{
  "n_layer": 8,
  "d_expert": 128,
  "d_shared_expert": 0,
  "balance_loss": 0.00297,
  "lr_router": 0.000609,
  "norm_eps": 1e-06,
  "tie_embeddings": true,
  "lr": 0.00506,
  "beta1": 0.95,
  "train_tokens": 259500000,
  "dataset": "wikipedia_en"
}
Below are experts of layer 4 (counted from 0) of a mixture-of-experts language model. Rows are named router (the router's row for the expert), up (a neuron's input weights, with its number) and show model dimensions 0-127. Each number is 500 + 50 x the weight over its row's rms, rounded and kept within 0 to 999. Numbers have three digits each.
Before each expert's rows: a language model's description of what the expert responds to; "gets" lists some tokens that make up at least twice as much of what it gets as of all text. This comes from a sample of Wikipedia text that the model never trained on. Tokens count by the router's weight.

# expert 29
Single digits and numerals in tables, codes and lists, e.g. EC 1.14, Grade II, N1, scores separated by semicolons or pipes.
gets: " 1", "1", " 2", " 3", "2", "%"
router:386493435535558485488536508423453570543576491506452516517452454542461492394446445437549472499434537533453558605431564476408487580451450483529554450494435431538566433450550488436531536501574511544558415571436582536446415475592453565495453447484579524456527484559445443470549441509550535461446485474553469444504449550534559507523464471554482485507477579496547462469466573564464537493539
up7:410492523515610457478500472563494404500557472482494478527487471562401536505570601459534496456470473572419544608491525432553468566466461497563521451465454476607521456538545460489563466467545471493480504478532493578506554599561393458447578440483513481519518468441507452409455498472590497458467544497565464516500471474513412443548412519452554557479542540506554453512456507349502535443462
up8:531580493555574496468494538549447417552544489520539476499507501497421554457503476405470552442498489519526530506506507464465456553470570420541550476576460475502496467519454441488521528363500574498557514497467345426387591595501500553500386521433491516495500482607545422426501434432559533465473460606484515527499526543471467495407482593543508508555510550553462527440473562523454513526468
up9:510455511515483553419497497482502499476594553468467464469478549549430552612452455385468555509464472570499499611609555457471547577469413495586457547522431497443604586505578515484594465451549485533388441524500583455481446524425508474546535499509550561433398486581516468469513455445486509433504478529499534403511470420579488464528487524525464554461500538508497499515577455514546502453534
up10:591371547548554509469493458487619653615560476472534479492505570528484452550534470574439464453563520529456422505535547468417409475456483457579421497535490528542516598516538539488535468450413452492515442486492439516504420445474483538481494525506478563561537456432442553375496543484464546562520511561487487477546503425469537492498493480423537510534504509451545444524465576608528480498511
up11:500522457410552419466543468413532577607613496508493474519477475559571518478559416504505482551532569500557471513530595461460449481634510540530480527527495463460549600452503521499579618513559585512533403485526560553475534452529574513542447432526524479511558545541483479515488474460573453441517492454509492491552469488479598517488575452464491477445556394524427508538448495565528521484616
up12:512451542494530550436534552545545470432485528499539412438499486483432461609610522482513513494430486477473532562499534474464467562582533575474581538510443550545517520568430458441463511501429444522564502501516526599512532493464556512484462470410520525481537489467446485403464516589583523406526582572549522504529518463552474504428469378500445517452472436542533406551529423564443490391582
up13:554421564572566508485486604561473503493538482502411589495477493494476578621543473495531497538373485509444501523496511481518503412576501447448498525515440507521509583513476575367552576612550564613476450442478550463475516524482427604484547532534435460472570502543473501552479495463438518512411425465438466485510516508527510492510611546545489494549539454495446418544442532552491541502500
up14:520484503476460455511512437424477582432458581561469458593488514507500494480495562489528404410525433463494471535508505376508578493501526496618453479534534471527554536545557522505601415490466605481491461444459486511492437443497506594487476506481440601361559481500444444495502503472551482548506503454488416504597570484424571547453496497536481571460481532519451518468498433537491471404613
up15:554431542492524527479565565525513512499535504503416557479565455477402496499502448571501527502460462563370531449501543558582455568489495442470558475526381489471543441560546510431462480442417476554503500409578451501531513567490469495533502454605422473530517496510475547558485542488479448483499478563506574431573429573554563517551484537563588572437475591531452442440416582578519509529505
up16:524538517478537522485523534550542483395512490525481563436489423480522494401477497512552438521446416587487465441441527593480519585493435530508535638451397495535444454466441492510534508486533541560460476559486493487479468468488483543524456493527497485562597531516501424383520517483596578508507531557558455415444572570478518531559472545399408479556454449476415582572469420537452530488547
up17:497515536461540521414490359441512549547600459481519454474526479469460550555544513455489430509444482524488484480357512443522430488397527476534483545457419560558432432485544493528564489436593569547504538431482473568621480444522410543542519478526418441505475541522461474473512465486559449453443452566563468456527530539497617559522497512599543458505512530492456463529418502561467577517483
up18:510550516536528489429492477507578501466507463574446476595523444497538574488500532442475457520486488531459493422483509446518492495442524415424418492469448499550527409400534556522515412427592463558482457486575512502484473430614558492542430522534577532482586411541525596522465430569470513482479433422480521467536498455525530551450523507464442469562488554601519390445467490579627522495494
up19:452554510465610505558454497447591449614495405436481499427565564522420504472438492499459458400528554479495501561496510494510487472495481572539477563503477462489507452519580474511510477415440487554486497485579486531362487513552462470550582477569449568390593542515420427505496496553545407526605503489449457472517491541458583536516482537549417511438417551475509501488506477513477579442456
up20:545558518503570516509495483449497542458526520461392508606503512463519423427501412489556516528470581585554511549421484520473576472552532460508522535391428459557572458526514506472518489558510535467479438367536614534526524546544603503529534501451484577384492494537426521460511535467484474508511487498491575402548477547491539489542445460505472352566462558532516545501548587553487416501502
up21:492519523426467540518551527468469508418509485486494522509518446524397495368523477504442554581464490570529520481488485552358495495499507542468472481585539544478451431508547528559581473436415428423547562508589632494491500445591360544492416505465519536413551514504539502401500511503543482556505515539504492440526407460489472490534475464508498509494435425372521492543484400509536501500501

# expert 40
Plural suffixes on nouns, often after "other", such as record's', sour'ces', fig'ures', agenc'ies', cr'imes'.
gets: "s", "es", "ers", "ies", "ations", "ions"
router:493465575496524504465532470479458605438532525495499593498432506509463480523403524403470482478441561520403583504471471512509543514485445514490517487507444481661603537566510525496464456531630528543531410513513554549468517522467449539460494492502524504427491530481432535442472513548502439519520501557500522474521374429467495503565528504677473503504526474469469490378495547507459617456542
up2:506497629502460540499490427534496549455525429556544503522464565487501475513456588471520477363501473522479570451569469472547549520569559516524456493468499450528499496469502588470523520486447557519525467401576504531529428507436414594578492524418562533403505489476524515371553528494523465569486511471480367433610465515479459560469457510538518486473553430549584477489478595451565536540537
up3:536475451597430403461559485552606515411459522516570515505463494474587594535447471458531487483494467542438456515479464647483476503487552573452450529480405487489477491527515509420553405550488570538563403460546525506474587529477442506567430495500516522523479453523467511480500527495536495580578509578424429516536460454572486520574467451532612527582460535421514463525465523400528458506501
up4:452449586497536479400536449520547588439490470528474463536537558510481506502476583430490541476519552430396499506515502587465471508471610516490567505557468517590557588504492497570471543463614575562532546425475511566539531555488487587453478437477512564479501544525493436459456490439487510534484454456470480472549418471503493526496522539644535474516479464641441510340465536487518509500520
up5:420528485489483483476553601466462518456494435479561549489499505496442469516470585434506485486541498471482485451478439535486596484480407537528514481602403545530634563558478596429508519564555486535476480524502551461413490487494443562606458473463492485443432544540484524524558484532538428502484469520474581507411371478438405538501519469579447554475557396393423549493561517490502496502531
up6:495556516460494499583502416463399499377549492557553490449456476506534475528504568516550395545494488612486556535441474504463483462478528554497540451512488384534485610543480502541520524546571499519531444536553474597491517485491506476518547537504487544444492593500446563497362497561520446512438555504445475478536501496442394567524452591576566465501476516450595496560598568431430509504522
up7:487477558583559448487521497513526414467529548603506476566421475628486571404512534509496450473504410478535357496537572543514538515503515469509418486462467437461473541481499430479498524468462454487529413474499473472570477514523545488557407488539509441543527460493505558622454547511492558478454494469457474444491596575502532611381535541485491477457603465475445539565506440531518455441578
up8:549496524546495540499538465487488517556538506524454523485455519431453494467535502492549442498461522586536550498564520489503558475449595450520484445452485489541413514505574591545474578423526519444465471461511528456462463472493517399449502484492522448498509491586464543464399573552551467392620560602463499532536460498554495574602482455505587417559573524625474585471388525427494558542539
up9:579502560425507531493502466513494580452554511510583524501516563482473504439536482489535446534511457604605458454533522481476387439522503421582498563461445670520432504557475474509497515500458520527472497476520474486453498509541494433468462457680558501562542529529473487482496513446532514454476496456432449473562536518446542526520418399464370401499530540463461496431502505413545515467545
up10:445477597447588543458601528542439572472477503578472520522448538523542415483520478430495555525524475487459529493425480578487590497532468443484524548482488511584545474510449455520557518634494602470489436405498600557511579551505538549420552401509482458422524553506465541478435460448399425484528533498511469595400537465456496538490468509528427460476587485446474536535481494440504527544543
up11:510500524545405448510528502521520602578487432509452579517437564496461541500542522497550479468479568446469523365439483548520495488516526419477541607483437415602509437521508519522530466449504480568477441442480469599383389563445532553546532416444566516454484563526528553443594499496540507462457476468524603491493542450581565531560500501508592488549439461515466510449510550486462514473565
up12:524463470455551473364473501481458450486548547466527505502529550486556489552378550539457418546552391598425487531484492528432582506441470567460605513486521432507474470533529510543532529549506588523498533510489499560602555471373575492463490515512499547348519442466505540512392567524526547513547558519526527539550542523425539484485429554555469476469529535460502478444565485437463531579491
up13:617474554575514429444562535509508504443521489486520473491509472507482452583496589527518543492441482431514613514521548455514560493534508571488518503499449432538523465565533569520532548581519452542502459340483538473421508499474505507392490548547460421509466570477418601466550490516483467432474503536460520509546438495453416555507574498615424535458494481486372469488518488464435618542506
up14:552474492602483498467480475502543535386585552425593509497528386531503402555546481460540517406528557447474513532527470514617438498492576595511585518498506511509499504482462517454474524547545463543607513484495602533513532535518485430447469474541614563543452567434499466433433488504438482481563488500424514476505500594481483523455546493590497563556505409497508497418445538444443589478532
up15:476537525419516569503556477489557570517511509486449463434519504512478532536468496509479598509435489504484406533510457519563498517538549477508467496568551568556520533514534467522545507443555466563521471457467534537429413494482458392574556496386493406498520522488502495424580447412538566465540479473472512656491517461430616464503614491482374520479470507477397481514530454553531628491472
up16:645558494468566517479541511542442556471437517526611504468487549530520453598426582435459510465506563495407509455534445522439594533507560530498478469552493625504491612494577448501443526436574558573546488493509608503448534414479486519432468456469501565517594529518445527543463536501519383567563478494419487513478447442526489511492564468589529466453535453510488486462464537501508499519558

# expert 27
Mid-word vowel+g/z pieces like ig, ag, og, iz, ug, e.g. origins, religious, triggered, recognize, augmentative.
gets: "ig", "ag", "og", "iz", " sc", "ug"
router:435497571536534535603496495490436487534562494579582574518482482497460475457465420501602420558532409518427474590460517425441468523499410499510542475477465534502543405448516483403497534505484595555515482455486503507446454492546460575434455478512545461463522492529468438438468509511503475398431551424518401469472509536529536525544484507601487533510444513459529572413456625550454552518604
up0:389513569512481497499481536563515477460556473602486437489505475555555475511534417465552455565631527501460571437495426502545445546475477422434494472535471468493517490527428488428486436505488391626439552503441457557525447479455484421422401481476607500516472446554415491492493552536511498490516506493548451407541539485517589501524591580497421480434561451504496497433503543468536564430496
up1:495535515385479508526401519491491516557554460598569452575542515478483394505508530521546511462585439569496437436476472574496465464474428513459508507526486454442543451536456612454502569459467569559469505499444522466446505480511504548557432498482584487495547533433374473420493515470463485542362474506449597434487517439519476617588489527453431498517465548483490581454509570579488455503494
up2:502466522497505590480532504440466524492543487593545556509593460522535501474450461462579480577537403466432503483476410505534504497420504459446543435463512534477563453496517504397526480620490571548601500511499460628583533456489400484558438484473521478483524509390487434472503412426493416475502538482536529533458561444444535445521352583517502554429474514452523575499512505531555517482495
up3:466445525429469533485507401514517586528635486492528525525530577583525455429525534559519543504512456559423408447588476541427569484546484476428477502478404502510553493595492561484470449477527568577464558484516478423456424512476505467470524494475539387514536435502528542515499499458537546546504470448465421449489449431551577570504484560440394453402412525467527460533489498579517570490561
up4:498510552567519415458470406474475509464586481576546640466592473380443467411516457484538513493522444478571498528488426548570497486388486538563576571539501553604476526492509592355516593529541547548534488477430479467465541572461505493514460497498434534495499502534540476464462460469498449511506485432531451506488512514437447510488508485528542518517563517423481443563492528531402561518609
up5:523440547585558532500489456540544479482599506579537508498541490539454486471524470463480493482542547518458456550476484430493505500494485614473532510461560619429516381595465432496571555522524559562571608578536598405511516558477401504550440480546511472517495423478453468577552577533490450491513512466554498483473521401447491577514447578532474484516435543484473480609481531503514517605433
up6:578593589542474482544551524513495559439479485499544473532465472493499437555516484494483380555528437452513537477515477494532477442461495446536466539567425473519528504483535478545506495568581530513553524489492518500497457502543476530536496493507476477424483468533343512524494459399551468530342512487483429505499446392658516504596503568494597560464559469489524527518601580507474564399468
up7:467536456426530518590528416468432441478518498551488437410495563513513529503574452381601464534581588611468478527429464495514548478578613519517501562469609519408518449505534493413528524539511496531497468496517484480468499496445476509430511528550517563459538535507498542410482458487587482592489526507479466397458544428541562521596549530529549547560435539524545559532480563518542572557498
up8:507547556538436500531504502522525395593580569529461564448518478463498435434572500521556480517443355517523537539507501350548524547542464514430506500563475540606481436528498453460500525441511472527531508543478500525430458429536451473464471569508459431394447494549531467522448422410450523488486537447447420471496522445497504540591536550537490447551462406457466470559558508562429472512594
up9:549564484553444541553478434500448438582567516493543538383531484480460540521591529529501456524538506573478485492503395651385504474476461534470499501517656552515546489543530415582475477516434593506532544503486562499473486488479475524432449438537472489473463508497445490483534501529539447445431546472502415367493451528408504503530429461560610453456487516479513508508461534503515509460594
up10:583473525552532433549438495515424430593465482482567598546507483486543377410518402405498503537461493588525481465423543581480497441451513588541447523536520560474498430505539548515506498641451543509540551443456485467508504584579423500537498464415503546525540553514459551492485522546506435481478492483469507550514480504453532573392467495549504385469521607442496542438502555510470533475521
up11:528460494447502445547435551554582462566567463596638535491443401462518420506564480498514536543492460526442468469378473464500440521515493554495565510574498469521494532519459500524443525607518516436512528487401541504492479509468516558410489453583498566515542546476560523526495478527479482477498505537426454417445549376449504543626471510498414467527562552530422467557484486567546579517578
up12:473579543529536501537465444506475473531472477563591526521485457463495492479454446421560483525549485567549472524473471523444374460542506418488525478531478564612470449557457560420494594534589549449521493489524480622496469368488479456510518489463499537521497515416471445411526469486543489528518520437360515486483597535468443461586493400540532577551592479479508534495542492570407520495543
up13:484459529417515592496517589555504468513519550571527539449545471516466396526538438558559495510483409572550456522515458420557473495517422537486537464492391631497416501523492443453487481523443481548464473461503439600438420406522465524458466528471478494371497482556499459521506501480518457509465564498525504365455490534579431498432515446560495512574600468490564507449508568454533483429545
up14:548531511548513590516518592555470617520544595589485535513534497487407528493468561490453457452556489467456458570407488532519513518517490477530517427539365598474552420425467561448492490522517572486490487387581426454462479399495578537510467497521535479472618454442502487447508544436488555537449589488502477539474575562544527496479458478548429484517534489539541524445592536475500563443537